{
  "hidden_size": 256,
  "n_experts": 48,
  "d_shared_expert": 0,
  "router_score": "sigmoid",
  "balance_bias": true,
  "tie_word_embeddings": false,
  "learning_rate": 0.00685,
  "batch_tokens": 131072,
  "dataset": "wikipedia_en"
}
Below are experts of layer 4 (counted from 0) of a mixture-of-experts language model. Rows are named router (the router's row for the expert), gate (a neuron's input weights, with its number), up (a neuron's input weights, with its number), down (a neuron's output weights, with its number) and show model dimensions 128-255. Each number is 200 + 20 x the weight over its row's rms, rounded and kept within 0 to 999.
After each expert's rows: a language model's description of what the expert responds to; "gets" lists some tokens that make up at least twice as much of what it gets as of all text. This comes from a sample of Wikipedia text that the model never trained on. Tokens count by the router's weight.

# expert 4
router,217,209,171,198,194,193,244,190,205,215,192,189,208,191,198,209,215,198,194,191,200,182,208,180,172,209,194,174,218,217,195,172,206,173,230,238,201,187,180,229,179,174,174,211,195,192,246,214,181,204,217,197,210,170,221,178,195,202,197,188,191,201,213,206,190,199,216,204,184,181,185,193,196,188,199,208,205,189,180,203,218,199,179,218,219,178,215,215,217,228,183,227,221,196,190,194,206,167,197,212,183,186,202,178,204,204,226,159,214,177,218,191,200,232,215,220,197,185,187,287,172,148,207,231,178,217,217,163
gate1,208,200,208,194,213,173,188,201,212,197,195,227,216,189,197,225,156,200,175,181,195,178,203,197,192,180,169,208,213,214,218,211,188,178,203,193,203,206,186,199,205,214,217,212,193,186,216,180,179,201,189,202,196,228,207,195,216,191,195,189,214,195,192,218,161,172,211,190,190,206,189,260,208,183,225,202,200,202,202,220,203,206,180,215,228,185,196,201,226,189,183,193,233,200,239,245,226,187,206,200,203,189,197,261,209,203,163,187,197,195,201,196,207,238,204,179,214,209,173,209,207,192,165,187,198,243,168,215
up1,218,205,209,200,217,161,193,196,219,194,195,220,211,190,198,219,176,171,194,161,224,197,181,188,193,169,171,220,184,198,235,227,194,168,209,176,215,201,181,232,154,204,205,222,202,180,192,196,196,192,189,206,193,223,174,192,236,201,185,178,233,190,204,210,167,179,246,194,196,202,178,226,201,180,224,175,204,198,220,216,212,191,183,243,221,196,192,219,219,201,198,199,226,183,237,220,240,202,189,187,217,202,208,219,198,207,184,191,210,205,213,208,213,246,219,203,212,179,190,191,177,191,186,188,193,240,168,217
down1,157,183,207,209,196,229,197,214,174,193,181,178,235,203,205,201,186,217,188,223,179,193,200,229,197,214,233,194,202,190,194,169,235,215,178,168,187,167,204,212,205,181,202,177,243,192,200,207,199,175,201,166,213,194,233,176,184,208,161,224,228,205,195,209,154,205,201,193,244,237,205,176,187,178,219,211,181,183,237,184,213,202,209,211,193,221,208,182,208,196,226,190,183,190,211,183,219,185,230,208,219,228,154,195,191,210,160,197,185,213,206,210,161,209,208,165,207,167,175,186,190,168,230,216,180,194,202,184
Closing parentheses and quotes ending list items, and final letters of capitalized acronyms, such as U.S., NCIS, NRHP, NASCAR.
gets: ")", "\"", "'", "'s", "}", "O"

# expert 39
router,162,193,193,193,172,200,215,227,231,187,194,185,204,195,223,190,202,146,191,210,181,176,181,195,189,164,218,194,179,198,172,181,226,198,193,230,169,197,238,205,151,143,224,195,211,199,214,188,200,175,190,201,210,213,176,191,184,193,203,203,177,207,206,192,226,209,201,179,207,199,212,188,240,186,188,186,179,203,189,202,170,219,213,235,195,188,180,181,210,170,212,219,191,229,194,185,197,188,213,190,229,191,193,195,222,187,194,164,185,173,209,195,229,204,196,200,221,183,183,213,210,206,183,215,200,200,206,164
gate1,187,217,207,182,152,212,181,177,210,187,206,184,199,183,182,228,163,206,232,191,230,191,213,199,195,153,224,175,216,205,205,173,197,207,194,187,169,212,194,188,197,198,212,198,196,217,205,223,218,193,228,214,242,211,204,176,180,201,189,232,196,168,222,185,218,203,218,224,218,207,208,213,171,222,180,221,199,211,198,195,177,203,220,210,212,189,143,227,191,201,180,204,222,195,205,241,244,210,213,195,193,236,209,198,212,213,195,145,182,210,182,198,200,205,189,187,167,203,193,210,181,188,176,197,237,191,233,196
up1,168,213,202,207,164,215,218,190,184,175,227,167,217,199,207,206,191,176,222,194,236,214,198,191,212,172,201,199,240,194,213,196,206,206,208,186,187,228,195,192,197,192,186,226,187,221,215,233,205,198,201,179,231,224,203,181,191,245,183,230,196,163,203,191,200,240,229,253,176,180,165,237,191,211,195,215,203,206,210,208,176,195,211,188,205,211,176,223,201,188,171,198,222,198,177,219,207,206,184,185,216,218,206,205,188,233,204,159,199,188,197,197,207,247,210,196,175,216,219,203,216,207,225,204,228,247,226,194
down1,195,222,222,168,192,192,183,214,227,202,184,222,210,193,209,222,212,181,176,177,201,181,196,194,196,189,194,220,211,185,201,245,194,176,188,216,219,195,160,220,182,179,193,210,184,197,187,164,202,205,170,176,187,242,213,200,202,224,185,205,172,215,236,225,216,192,231,189,229,181,205,210,204,209,226,184,212,189,213,206,205,179,170,172,220,178,193,202,213,218,147,230,223,243,195,181,211,188,193,219,174,205,190,200,200,210,173,183,203,233,197,167,197,175,194,217,173,180,181,167,206,222,198,209,199,236,210,216
The article a or an after prepositions (in a, of a), adverb endings like ly and ically, and the infobox bullet before Summer (DST).
gets: "ly", " a", " an", " in a", " of a", " as a"

# expert 29
router,224,206,197,228,190,180,203,209,235,186,240,192,207,205,173,207,202,169,211,210,202,187,219,181,210,174,197,184,184,240,203,159,224,229,220,223,175,219,200,236,208,166,186,179,168,181,237,209,205,214,162,180,199,198,183,200,194,171,226,206,191,155,201,225,183,224,199,191,202,210,200,218,218,209,187,205,207,175,212,208,196,189,186,210,228,186,182,227,203,173,178,251,183,207,152,183,246,225,189,208,226,216,196,192,212,185,190,195,194,202,235,162,207,219,223,196,179,159,221,228,199,228,167,213,204,226,189,198
gate0,215,193,147,210,212,152,204,242,221,221,193,203,190,205,204,213,208,200,192,176,201,201,228,181,184,234,189,200,217,191,205,208,191,213,175,173,211,207,181,170,169,211,190,204,223,198,212,188,191,189,181,248,180,166,186,183,177,179,213,182,261,210,203,187,218,241,183,195,230,185,193,195,194,226,192,202,197,206,213,176,194,239,198,198,225,218,237,179,188,200,193,198,214,215,237,182,197,188,195,215,173,203,170,216,191,227,199,191,180,209,213,194,209,201,201,176,205,189,180,195,221,216,191,192,184,200,221,200
up0,236,188,146,199,209,162,205,255,209,210,201,183,197,204,198,222,207,186,176,180,206,204,219,183,166,228,181,188,243,192,212,206,218,216,157,173,226,201,182,167,164,212,173,204,204,207,201,190,193,178,172,237,162,180,198,188,193,189,210,178,228,201,195,177,230,224,166,194,221,194,195,204,181,216,180,202,192,214,227,193,198,250,210,201,213,209,232,190,224,186,208,183,224,177,215,192,166,204,199,214,187,210,178,214,187,217,189,197,214,197,204,204,212,195,209,183,196,207,201,214,216,202,189,195,155,211,196,186
down0,178,192,195,208,175,216,197,197,207,184,203,205,191,195,225,197,204,200,211,211,215,187,194,202,220,231,189,215,190,191,204,185,199,249,211,231,182,223,197,192,204,192,185,159,193,207,229,190,179,201,156,195,188,231,238,196,207,227,218,218,184,188,208,176,201,235,218,167,203,208,193,186,219,165,195,225,189,230,220,189,195,166,177,186,194,189,179,228,233,189,202,146,189,202,191,203,207,209,207,182,190,194,177,202,172,184,180,200,228,199,202,198,199,200,212,233,158,218,225,212,216,203,187,216,204,181,180,217
Raw byte pieces of Greek, Arabic, Cyrillic and Chinese text, and single digits or spaces before numbers like years.
gets: " ", "1", " (born ", "а"

# expert 37
router,177,253,202,203,213,208,183,220,219,210,243,201,191,195,185,221,184,187,220,185,205,183,184,168,210,180,187,214,195,270,220,207,225,212,219,207,205,186,210,197,176,195,211,195,209,222,205,214,171,189,187,208,210,179,192,209,218,208,187,194,175,176,192,207,221,192,163,196,224,210,239,240,236,182,138,211,179,194,216,215,170,219,209,193,231,181,175,195,207,228,173,222,216,203,205,198,199,195,214,206,211,186,239,213,168,208,185,184,199,156,230,169,203,194,199,205,160,208,191,214,212,204,184,226,190,238,175,169
gate3,178,177,200,191,213,213,195,202,182,185,161,229,177,181,204,199,202,185,223,186,157,215,224,180,197,216,196,185,176,190,198,217,217,218,183,220,172,215,190,202,178,199,184,155,196,220,210,185,198,203,200,206,204,221,227,201,180,184,167,235,204,188,221,207,194,203,193,223,185,214,241,174,187,206,184,218,214,213,239,226,217,208,255,154,171,194,202,224,235,171,224,216,235,193,233,193,174,171,205,216,171,183,178,221,209,189,186,174,204,241,168,183,183,198,158,199,191,208,195,165,201,219,200,225,187,218,218,157
up3,215,182,218,201,218,205,198,197,171,190,185,226,186,178,211,210,209,208,229,178,175,232,206,208,241,191,170,187,171,177,197,210,188,208,189,207,188,220,191,209,170,226,178,174,216,219,211,164,207,216,205,214,221,217,205,212,194,175,219,242,183,188,237,225,185,205,214,223,175,225,220,171,192,200,160,196,221,197,239,248,203,196,252,176,184,200,231,229,235,189,239,224,211,184,231,199,192,182,208,225,168,199,204,215,188,199,195,175,193,241,186,179,185,211,186,210,171,211,190,177,201,202,208,209,183,201,192,154
down3,200,234,185,187,182,221,199,214,174,141,189,219,193,199,188,213,182,202,186,167,148,212,220,213,179,163,241,179,233,232,243,216,198,223,154,209,212,197,188,198,201,192,220,217,207,196,187,208,198,206,192,182,236,192,165,219,192,180,201,232,214,208,195,214,209,190,226,159,220,173,186,225,194,168,175,204,208,195,207,187,209,231,204,221,207,197,141,214,192,217,185,211,213,177,210,213,241,193,200,207,223,185,190,169,220,188,216,230,243,185,195,196,200,230,226,191,224,182,216,211,153,198,207,210,213,216,188,198
Number pieces in dates, clock times, coordinates and score tables, e.g. 1909-11-24, 7:00 pm, 18–25.
gets: "25", "1", "30", "00", "10", "20"

# expert 41
router,176,198,237,234,200,196,197,213,201,183,174,215,212,166,189,194,201,175,199,184,212,189,195,184,178,142,194,192,211,204,226,184,205,229,185,201,183,196,214,195,205,215,188,193,191,212,203,210,190,203,168,212,212,215,224,218,192,192,208,225,179,185,220,181,167,212,189,189,181,188,219,221,229,204,185,237,137,177,173,185,178,185,205,213,201,187,199,228,218,179,231,210,185,209,199,199,211,172,192,201,208,201,197,212,197,186,188,197,168,205,178,203,184,174,186,209,178,209,194,222,196,186,204,151,215,191,218,159
gate0,199,196,247,173,194,188,179,204,180,208,175,186,166,180,161,217,232,197,248,170,193,202,208,229,213,207,197,209,168,211,183,199,228,182,206,213,204,186,208,175,187,187,226,185,188,184,183,151,209,165,214,211,217,156,198,199,211,223,225,181,230,193,208,220,191,189,186,190,194,198,217,197,214,182,189,170,215,175,175,209,212,176,184,190,170,190,143,209,212,232,195,232,196,209,188,163,209,182,175,203,216,196,206,221,189,168,190,211,184,196,217,183,235,170,226,206,218,197,188,192,186,210,197,210,219,186,198,183
up0,211,198,254,180,198,224,180,184,178,185,184,173,171,200,158,206,230,190,233,175,171,198,203,208,232,198,215,189,188,204,204,198,212,205,206,205,216,178,219,193,166,192,218,178,181,171,206,160,203,146,190,215,215,182,187,191,211,210,229,200,224,182,224,227,202,224,188,187,168,188,220,176,229,162,203,177,206,202,199,220,206,185,181,147,196,190,151,194,192,219,197,218,216,218,189,171,181,180,177,194,201,164,196,223,178,186,197,224,213,163,211,205,240,145,223,205,239,226,214,211,204,211,196,229,199,190,199,191
down0,207,212,205,214,204,247,213,187,232,196,231,205,186,188,213,194,209,187,172,207,175,237,236,214,199,207,206,215,187,229,219,189,184,198,204,218,206,223,177,189,231,214,187,190,193,205,174,195,192,165,225,201,198,190,202,207,159,191,230,185,170,214,233,211,193,191,173,205,182,227,231,190,173,189,184,208,201,199,217,190,200,196,166,185,176,223,212,226,197,197,230,187,176,189,183,176,186,213,176,200,191,173,208,219,191,205,200,187,198,181,171,181,202,171,189,215,177,159,188,182,216,229,187,148,184,195,171,202
Final pieces like y, an, ation in science and section-heading words, e.g. Astronom-y, Controvers-y, neom-y-cin, inaugur-ation.
gets: "y", "an", "ation", "ar", " Man", "ing"

# expert 16
router,170,193,218,226,225,156,251,221,213,226,185,212,225,179,180,223,176,206,223,195,165,178,201,237,175,165,197,196,205,207,166,181,203,163,238,176,152,198,204,245,196,192,219,194,208,208,231,210,183,199,199,207,204,188,184,175,231,188,155,181,200,174,208,240,192,179,207,197,198,195,178,196,228,174,185,204,205,186,191,168,196,192,191,202,185,210,186,207,237,173,231,211,224,200,221,184,210,179,221,237,187,176,189,189,232,192,177,160,206,203,231,196,207,191,181,194,214,186,185,243,195,182,192,237,210,201,210,190
gate0,214,214,237,196,167,180,202,198,207,184,184,164,223,213,186,211,180,229,205,239,198,205,225,199,184,210,204,195,209,206,213,179,220,187,182,233,209,194,188,214,198,248,203,226,184,233,195,185,205,190,207,233,195,217,192,221,154,188,182,211,184,214,183,171,211,194,216,214,196,188,215,194,193,168,204,222,232,202,214,178,211,144,215,183,193,231,174,198,186,193,202,184,212,197,189,198,200,211,184,250,223,207,216,219,193,181,204,212,180,147,198,202,227,222,216,208,204,189,216,195,216,195,205,204,201,184,188,163
up0,206,206,197,200,157,200,194,177,210,193,205,152,213,183,212,198,171,224,193,211,220,199,202,193,185,180,189,166,197,203,199,196,231,200,197,207,205,190,182,230,201,239,192,213,183,220,199,178,177,204,197,211,188,207,178,224,168,208,194,216,185,208,169,164,200,196,204,205,208,204,220,208,187,190,228,211,221,191,221,182,193,170,216,181,196,236,177,184,171,195,203,201,231,198,173,180,186,236,155,242,207,181,176,194,174,175,217,221,181,174,188,170,234,210,207,214,204,192,219,149,204,187,193,221,214,191,205,171
down0,193,204,220,183,217,167,188,184,204,205,198,186,206,198,169,193,184,179,197,181,184,233,213,193,176,232,184,245,201,188,232,176,198,201,170,189,216,201,166,197,224,202,191,187,173,195,187,180,206,209,189,206,218,226,203,224,199,208,191,204,193,205,184,189,219,192,179,235,180,165,211,185,154,192,168,223,202,215,205,207,217,205,188,205,205,162,194,203,213,244,205,231,191,220,228,220,219,189,238,156,216,191,222,185,210,187,194,170,223,212,206,201,209,193,194,209,174,203,189,230,206,232,194,200,207,188,195,175
US states, cities and words like State, City, University, County inside team or school names in sports tables, such as Oregon State.
gets: "ian", "ia", " City", " State", " National", " University"

# expert 23
router,149,219,194,224,212,173,221,214,215,220,212,176,217,183,154,210,223,187,190,180,212,151,206,186,210,207,207,188,194,210,226,154,178,185,217,233,141,202,196,238,200,172,212,212,176,234,189,192,178,191,191,212,189,170,176,193,232,235,177,217,184,157,209,237,226,198,179,167,210,201,183,199,204,168,170,210,178,189,179,209,208,225,187,229,209,214,167,212,228,214,216,182,174,202,199,191,201,204,183,199,204,192,210,208,181,163,193,177,201,210,229,191,197,208,166,190,213,197,203,227,198,200,186,226,182,211,190,206
gate8,208,214,189,216,166,191,233,208,196,218,188,157,185,200,160,198,190,206,191,208,183,173,187,185,185,170,183,189,190,206,243,198,194,195,181,207,223,197,235,181,210,230,197,156,187,196,184,210,198,177,214,191,181,205,182,192,225,196,212,230,152,190,162,169,192,202,204,211,197,166,202,174,191,200,175,215,204,224,193,226,199,206,230,147,194,235,196,239,159,192,209,177,237,213,173,179,177,163,184,178,199,217,185,189,190,202,201,223,170,185,230,202,217,226,224,180,219,203,200,176,174,193,224,193,203,180,210,203
up8,235,209,170,199,147,200,231,220,203,236,186,164,185,184,187,203,201,219,196,194,194,184,187,209,194,188,197,182,158,199,209,183,177,202,180,200,220,189,228,190,206,208,228,150,200,208,183,214,221,187,206,215,167,200,192,168,220,202,203,214,163,174,183,180,202,201,226,200,187,166,214,158,199,184,186,220,205,186,211,218,199,210,233,174,195,219,203,241,152,197,222,174,224,210,187,177,160,173,195,206,180,199,173,193,202,212,199,222,166,181,233,206,213,190,224,195,220,192,193,184,189,180,248,215,220,197,203,188
down8,213,229,179,183,166,197,197,168,197,232,171,171,195,176,215,196,176,194,208,205,193,208,194,219,183,176,183,219,185,215,178,208,164,189,204,182,198,177,208,194,270,178,224,206,228,183,190,205,212,198,190,150,200,152,200,196,219,190,175,208,205,211,207,213,219,236,194,169,214,205,203,174,205,181,209,199,198,186,200,239,184,208,178,180,258,188,189,183,160,231,197,183,223,191,211,204,217,223,210,197,201,223,190,231,212,169,224,222,196,180,180,194,218,182,189,197,216,228,219,228,166,199,219,215,200,193,217,170
Capital letters and word starts of the second word in proper names, e.g. Pacific Ocean, Atlantic Fleet, Civil War, National Guard.
gets: " C", " F", " P", " B", " S", " M"

# expert 13
router,178,180,216,244,196,192,217,218,223,229,235,212,159,169,207,182,195,197,174,200,184,176,182,221,170,204,169,197,192,206,181,168,208,184,224,205,190,181,208,207,221,209,182,215,176,178,225,185,220,212,170,198,215,231,217,161,212,217,187,226,167,199,185,220,212,193,165,193,207,216,186,207,211,210,191,209,189,219,172,190,216,190,202,223,192,201,165,196,182,201,164,211,159,209,157,178,202,183,172,197,188,168,237,158,213,177,204,180,165,184,218,199,226,202,157,180,232,167,203,207,191,145,178,156,212,196,221,185
gate7,209,210,160,203,217,232,175,225,201,189,225,226,147,195,196,212,169,177,193,217,193,198,208,211,157,194,219,161,188,240,173,200,181,208,240,177,199,185,199,164,213,197,227,228,152,237,226,176,192,204,180,202,225,191,212,227,233,203,189,174,215,200,173,204,147,204,221,239,232,191,227,185,224,174,181,210,171,215,203,188,193,195,221,191,161,196,190,196,209,228,209,188,203,172,224,243,194,198,191,190,193,195,223,186,216,200,227,236,209,233,184,210,196,238,210,176,225,214,198,190,225,205,204,200,176,204,160,184
up7,206,212,156,198,210,230,175,206,196,191,190,235,168,188,194,212,156,170,193,194,195,190,218,211,176,202,219,154,181,235,170,210,193,224,222,193,189,190,193,202,222,196,204,225,169,224,216,170,187,205,189,181,223,199,203,209,241,211,160,186,241,200,174,195,150,208,233,228,230,207,206,174,189,187,185,185,190,214,197,189,199,193,233,217,185,214,210,197,233,241,221,200,198,170,229,256,193,213,177,185,190,216,219,191,216,209,184,197,206,233,211,204,187,234,221,199,217,218,212,192,234,203,203,198,196,206,154,182
down7,176,196,200,179,197,223,223,199,195,197,215,158,204,209,167,176,217,222,212,186,226,209,192,165,195,147,178,242,199,224,195,216,192,210,221,197,216,218,196,230,231,229,192,201,224,167,190,194,185,178,224,189,192,211,172,205,189,221,210,196,200,166,218,190,217,211,210,200,198,220,218,219,207,264,218,198,164,185,162,229,217,217,208,206,220,169,230,215,214,211,203,189,216,214,210,175,232,188,163,203,177,205,187,173,201,216,213,216,202,165,203,192,192,178,205,175,192,201,229,190,185,224,200,219,215,217,189,209
Tokens in music chart and awards tables: Album, Chart, Billboard, table separators, and the om of Nom-inee.
gets: "om", "op", " | ", " Best", ") | ", " Album"

# expert 36
router,203,211,172,237,239,174,264,240,211,220,218,186,187,224,205,229,229,202,194,194,218,176,215,204,184,212,190,205,185,208,222,177,207,207,217,194,172,195,228,202,211,187,179,208,161,209,242,164,213,182,186,191,197,177,176,195,198,224,164,164,206,199,220,249,161,199,172,188,201,194,170,199,208,203,182,208,186,160,167,197,204,193,204,228,234,166,162,202,217,188,197,243,200,230,190,224,203,189,193,215,190,205,198,202,209,154,214,179,179,169,217,204,196,212,190,178,190,206,232,206,207,152,202,220,188,196,179,194
gate7,197,190,186,181,205,207,225,212,214,199,230,192,199,182,200,213,185,212,236,221,190,175,205,161,159,226,215,201,178,224,217,233,190,195,183,172,206,246,196,208,178,252,198,197,198,205,175,220,185,214,210,200,183,175,197,219,169,200,210,217,222,209,189,191,188,218,159,180,186,230,204,185,194,186,192,219,191,244,177,168,189,197,202,189,177,201,208,221,169,149,174,218,194,219,187,217,169,189,218,199,194,160,212,211,185,196,192,199,194,223,198,194,155,253,187,208,183,173,189,202,208,203,177,237,155,201,216,243
up7,198,198,201,205,213,214,244,221,200,160,227,183,181,192,188,222,197,202,210,206,194,176,198,173,160,224,200,186,185,212,237,211,200,209,185,174,220,269,229,202,209,227,183,199,194,200,200,208,151,217,208,209,183,185,188,221,159,208,220,185,224,206,193,171,209,205,161,184,161,213,205,190,176,194,190,216,206,230,183,177,204,195,207,206,161,215,218,229,190,161,193,207,191,224,168,198,198,178,227,202,199,164,229,214,204,203,219,219,175,210,218,237,191,232,191,212,179,200,175,205,187,186,190,243,166,207,214,201
down7,203,190,148,215,180,186,172,238,207,230,177,221,204,209,173,221,241,170,210,193,207,221,190,198,228,219,203,197,248,183,210,220,233,189,226,205,161,208,210,219,228,190,255,190,206,187,211,234,195,188,207,206,203,195,250,178,212,204,185,192,172,183,207,173,192,178,196,220,188,190,202,183,177,214,190,210,168,208,189,224,191,191,189,182,207,195,183,180,193,204,180,196,204,230,169,236,183,201,172,204,187,225,187,183,220,169,207,212,199,238,235,175,196,191,224,222,174,171,185,187,160,211,222,195,187,210,166,242
First letters or pieces of surnames and given names in sports result tables, often after a pipe, such as Nemechek, Busch, Defar.
gets: " | ", " K", " B", " G", " |", " D"

# expert 18
router,214,193,200,214,203,203,207,242,216,195,189,183,174,191,171,224,201,150,198,206,201,179,223,197,213,199,205,190,226,189,177,213,196,206,214,200,165,184,218,218,169,229,176,221,187,203,206,170,165,197,191,209,219,232,171,158,209,236,198,211,191,199,196,211,197,175,191,210,181,205,221,183,247,166,209,230,212,191,198,176,183,196,196,201,178,235,216,202,200,194,212,189,243,228,184,214,194,200,200,216,192,189,215,208,210,183,190,194,194,209,201,188,173,196,192,146,204,176,192,213,217,201,194,237,237,205,196,196
gate0,204,198,213,233,206,227,203,197,192,217,198,175,187,165,180,209,185,200,162,193,175,193,166,224,174,205,228,198,220,193,202,243,207,191,200,249,216,201,201,224,204,211,190,190,153,204,190,184,219,241,194,172,208,190,178,195,185,213,202,200,232,187,185,191,195,244,223,215,238,227,196,189,226,195,211,167,203,228,225,181,187,183,251,203,188,161,214,191,214,209,211,216,192,215,168,243,215,187,186,194,201,191,178,218,192,228,174,178,217,218,227,192,177,196,216,208,193,191,215,204,146,183,242,208,213,216,196,225
up0,208,202,195,199,195,216,177,211,210,220,208,194,207,181,194,185,177,192,173,193,197,196,209,217,178,239,212,220,221,188,226,232,203,189,215,246,211,211,207,221,194,197,217,202,160,204,199,208,203,231,183,163,233,194,189,213,198,186,259,210,237,183,194,211,195,210,199,192,224,243,160,190,235,212,228,172,217,204,206,189,176,192,204,188,201,166,210,205,209,226,203,213,197,202,184,238,162,206,197,169,216,194,201,215,175,232,178,188,233,228,221,193,179,196,218,227,182,203,212,216,150,166,238,223,212,217,178,248
down0,193,181,210,161,224,205,190,217,221,201,200,218,183,185,212,232,162,214,194,219,200,199,205,219,202,185,169,222,227,169,165,217,215,166,194,232,223,192,186,191,222,221,191,199,168,200,180,183,191,212,210,187,213,213,209,199,167,202,209,243,196,226,205,159,196,204,210,208,195,207,222,169,190,174,199,185,190,177,208,167,188,215,234,204,204,225,179,181,190,233,195,209,213,241,208,200,175,225,205,213,226,178,170,211,212,245,202,209,197,237,204,190,149,222,201,198,195,208,193,197,165,189,205,190,213,200,229,225
Middle pieces of English place names and given names, such as Maryle-b-one, Wood-b-ine, Brook, Abb, Charl, often before shire, ford, ridge.
gets: "b", " B", "f", "eb", "s", " L"

# expert 6
router,203,231,175,221,211,195,206,206,190,173,217,208,201,215,215,184,203,198,177,181,219,200,187,159,177,249,191,205,195,234,236,187,211,182,194,220,203,193,225,182,175,181,211,211,194,205,224,189,207,204,186,191,189,204,183,211,211,225,197,217,183,177,172,186,206,248,151,170,157,185,185,235,238,218,187,205,182,191,172,208,187,201,134,217,193,186,192,231,214,205,197,178,201,207,195,210,180,186,217,211,217,169,198,193,183,167,202,194,192,182,178,242,183,206,175,176,155,198,179,212,192,202,186,226,191,251,219,193
gate10,218,202,200,186,217,189,206,220,240,208,244,171,194,206,245,210,185,188,184,198,223,206,197,223,210,219,224,191,199,202,203,193,234,170,234,196,218,167,201,189,210,227,236,206,194,182,242,201,191,200,203,190,208,188,207,207,208,187,197,178,217,212,152,209,197,174,210,203,191,211,207,224,154,151,182,182,201,164,211,223,211,212,209,176,217,201,233,195,181,188,184,162,219,165,184,190,225,182,211,227,202,212,162,211,202,201,162,223,219,178,203,207,204,165,195,158,187,195,190,192,205,212,213,222,201,198,262,203
up10,221,200,184,198,196,161,216,221,217,225,211,163,201,224,197,221,202,198,198,191,204,190,188,238,182,193,205,220,194,200,188,196,219,195,266,183,203,208,214,218,192,207,222,165,193,219,219,189,196,172,225,194,233,213,228,228,226,197,190,223,187,187,171,181,213,196,216,213,211,167,186,225,156,154,197,196,220,177,203,207,156,197,223,180,214,194,248,192,160,202,186,172,208,187,205,185,199,211,193,220,230,207,198,197,235,204,189,220,195,200,235,176,217,149,184,188,208,165,186,205,186,195,190,232,199,192,165,204
down10,188,198,227,215,201,192,191,199,199,199,207,193,203,188,182,200,183,208,204,183,195,228,175,205,201,220,166,199,205,194,197,199,184,208,218,176,202,197,179,191,222,174,196,224,206,214,191,215,214,200,172,169,221,170,221,162,183,178,145,201,219,215,177,208,216,229,188,184,202,189,176,228,185,184,202,193,219,228,205,182,208,188,192,230,231,208,189,193,219,208,242,215,213,203,226,192,227,187,174,163,168,176,238,219,206,179,203,185,200,203,198,208,218,223,231,207,237,208,207,189,188,173,218,204,162,241,195,183
Determiners and quantifiers starting a clause or noun phrase, especially no, such, new, This, These, each, often right after a period.
gets: "ew", " no", " new", "W", " This", " one"

# expert 7
router,247,199,186,217,195,202,208,196,229,238,188,208,209,206,207,220,194,186,209,209,203,194,194,208,207,221,201,169,189,201,219,156,220,183,210,234,217,171,229,202,212,154,162,217,201,229,191,197,203,176,189,229,209,234,221,171,200,194,155,215,206,179,185,221,205,214,166,201,155,186,202,208,183,202,197,183,188,192,199,196,204,259,205,235,210,255,171,207,225,166,196,198,200,198,172,195,181,221,203,197,188,166,218,195,191,183,188,176,194,183,219,160,191,160,186,165,178,193,206,169,235,214,218,234,207,225,196,203
gate2,182,229,191,176,142,192,193,203,212,202,208,198,218,198,169,197,224,225,171,202,224,206,240,190,171,250,176,205,220,186,216,211,190,237,207,165,171,216,185,179,198,168,231,153,244,203,204,209,203,177,171,169,178,187,207,195,176,233,173,179,197,196,176,192,220,224,204,176,204,192,208,176,195,189,201,206,220,205,171,203,249,165,199,184,164,205,218,189,225,206,187,194,222,217,228,171,208,230,185,205,202,213,192,215,176,197,206,175,189,203,195,208,200,234,204,183,173,187,229,189,208,211,205,237,223,223,197,161
up2,171,223,173,177,169,191,193,202,205,213,195,196,201,186,166,195,187,207,189,206,218,190,237,187,184,242,168,196,233,177,213,211,178,220,192,174,164,221,194,166,190,187,218,177,219,196,213,204,222,208,168,174,173,210,178,216,164,239,184,176,174,203,174,194,200,216,241,174,201,197,214,176,201,183,244,200,234,219,185,209,240,202,187,196,181,191,193,167,233,196,204,180,218,205,236,170,191,237,206,223,189,237,178,199,183,205,230,188,196,194,185,201,174,219,218,195,205,177,230,204,184,210,184,232,211,232,203,172
down2,228,204,229,222,211,205,236,226,197,193,183,233,199,182,233,221,182,165,191,205,186,194,196,192,199,198,224,210,182,209,196,184,209,200,221,233,189,228,203,196,236,202,202,199,249,210,203,198,248,219,216,241,187,219,212,212,244,181,206,203,214,195,191,197,219,201,167,207,197,181,241,216,184,223,212,204,201,191,168,227,211,234,191,229,201,199,190,196,196,168,228,184,188,223,224,202,215,229,202,184,189,210,243,154,178,199,219,196,187,216,190,174,148,185,199,184,195,208,186,181,200,205,237,203,191,200,161,240
Month names and tokens just before a number, such as table pipes, colons after infobox fields, and in or on before years.
gets: "| ", " in ", ", ", ": ", "- ", " "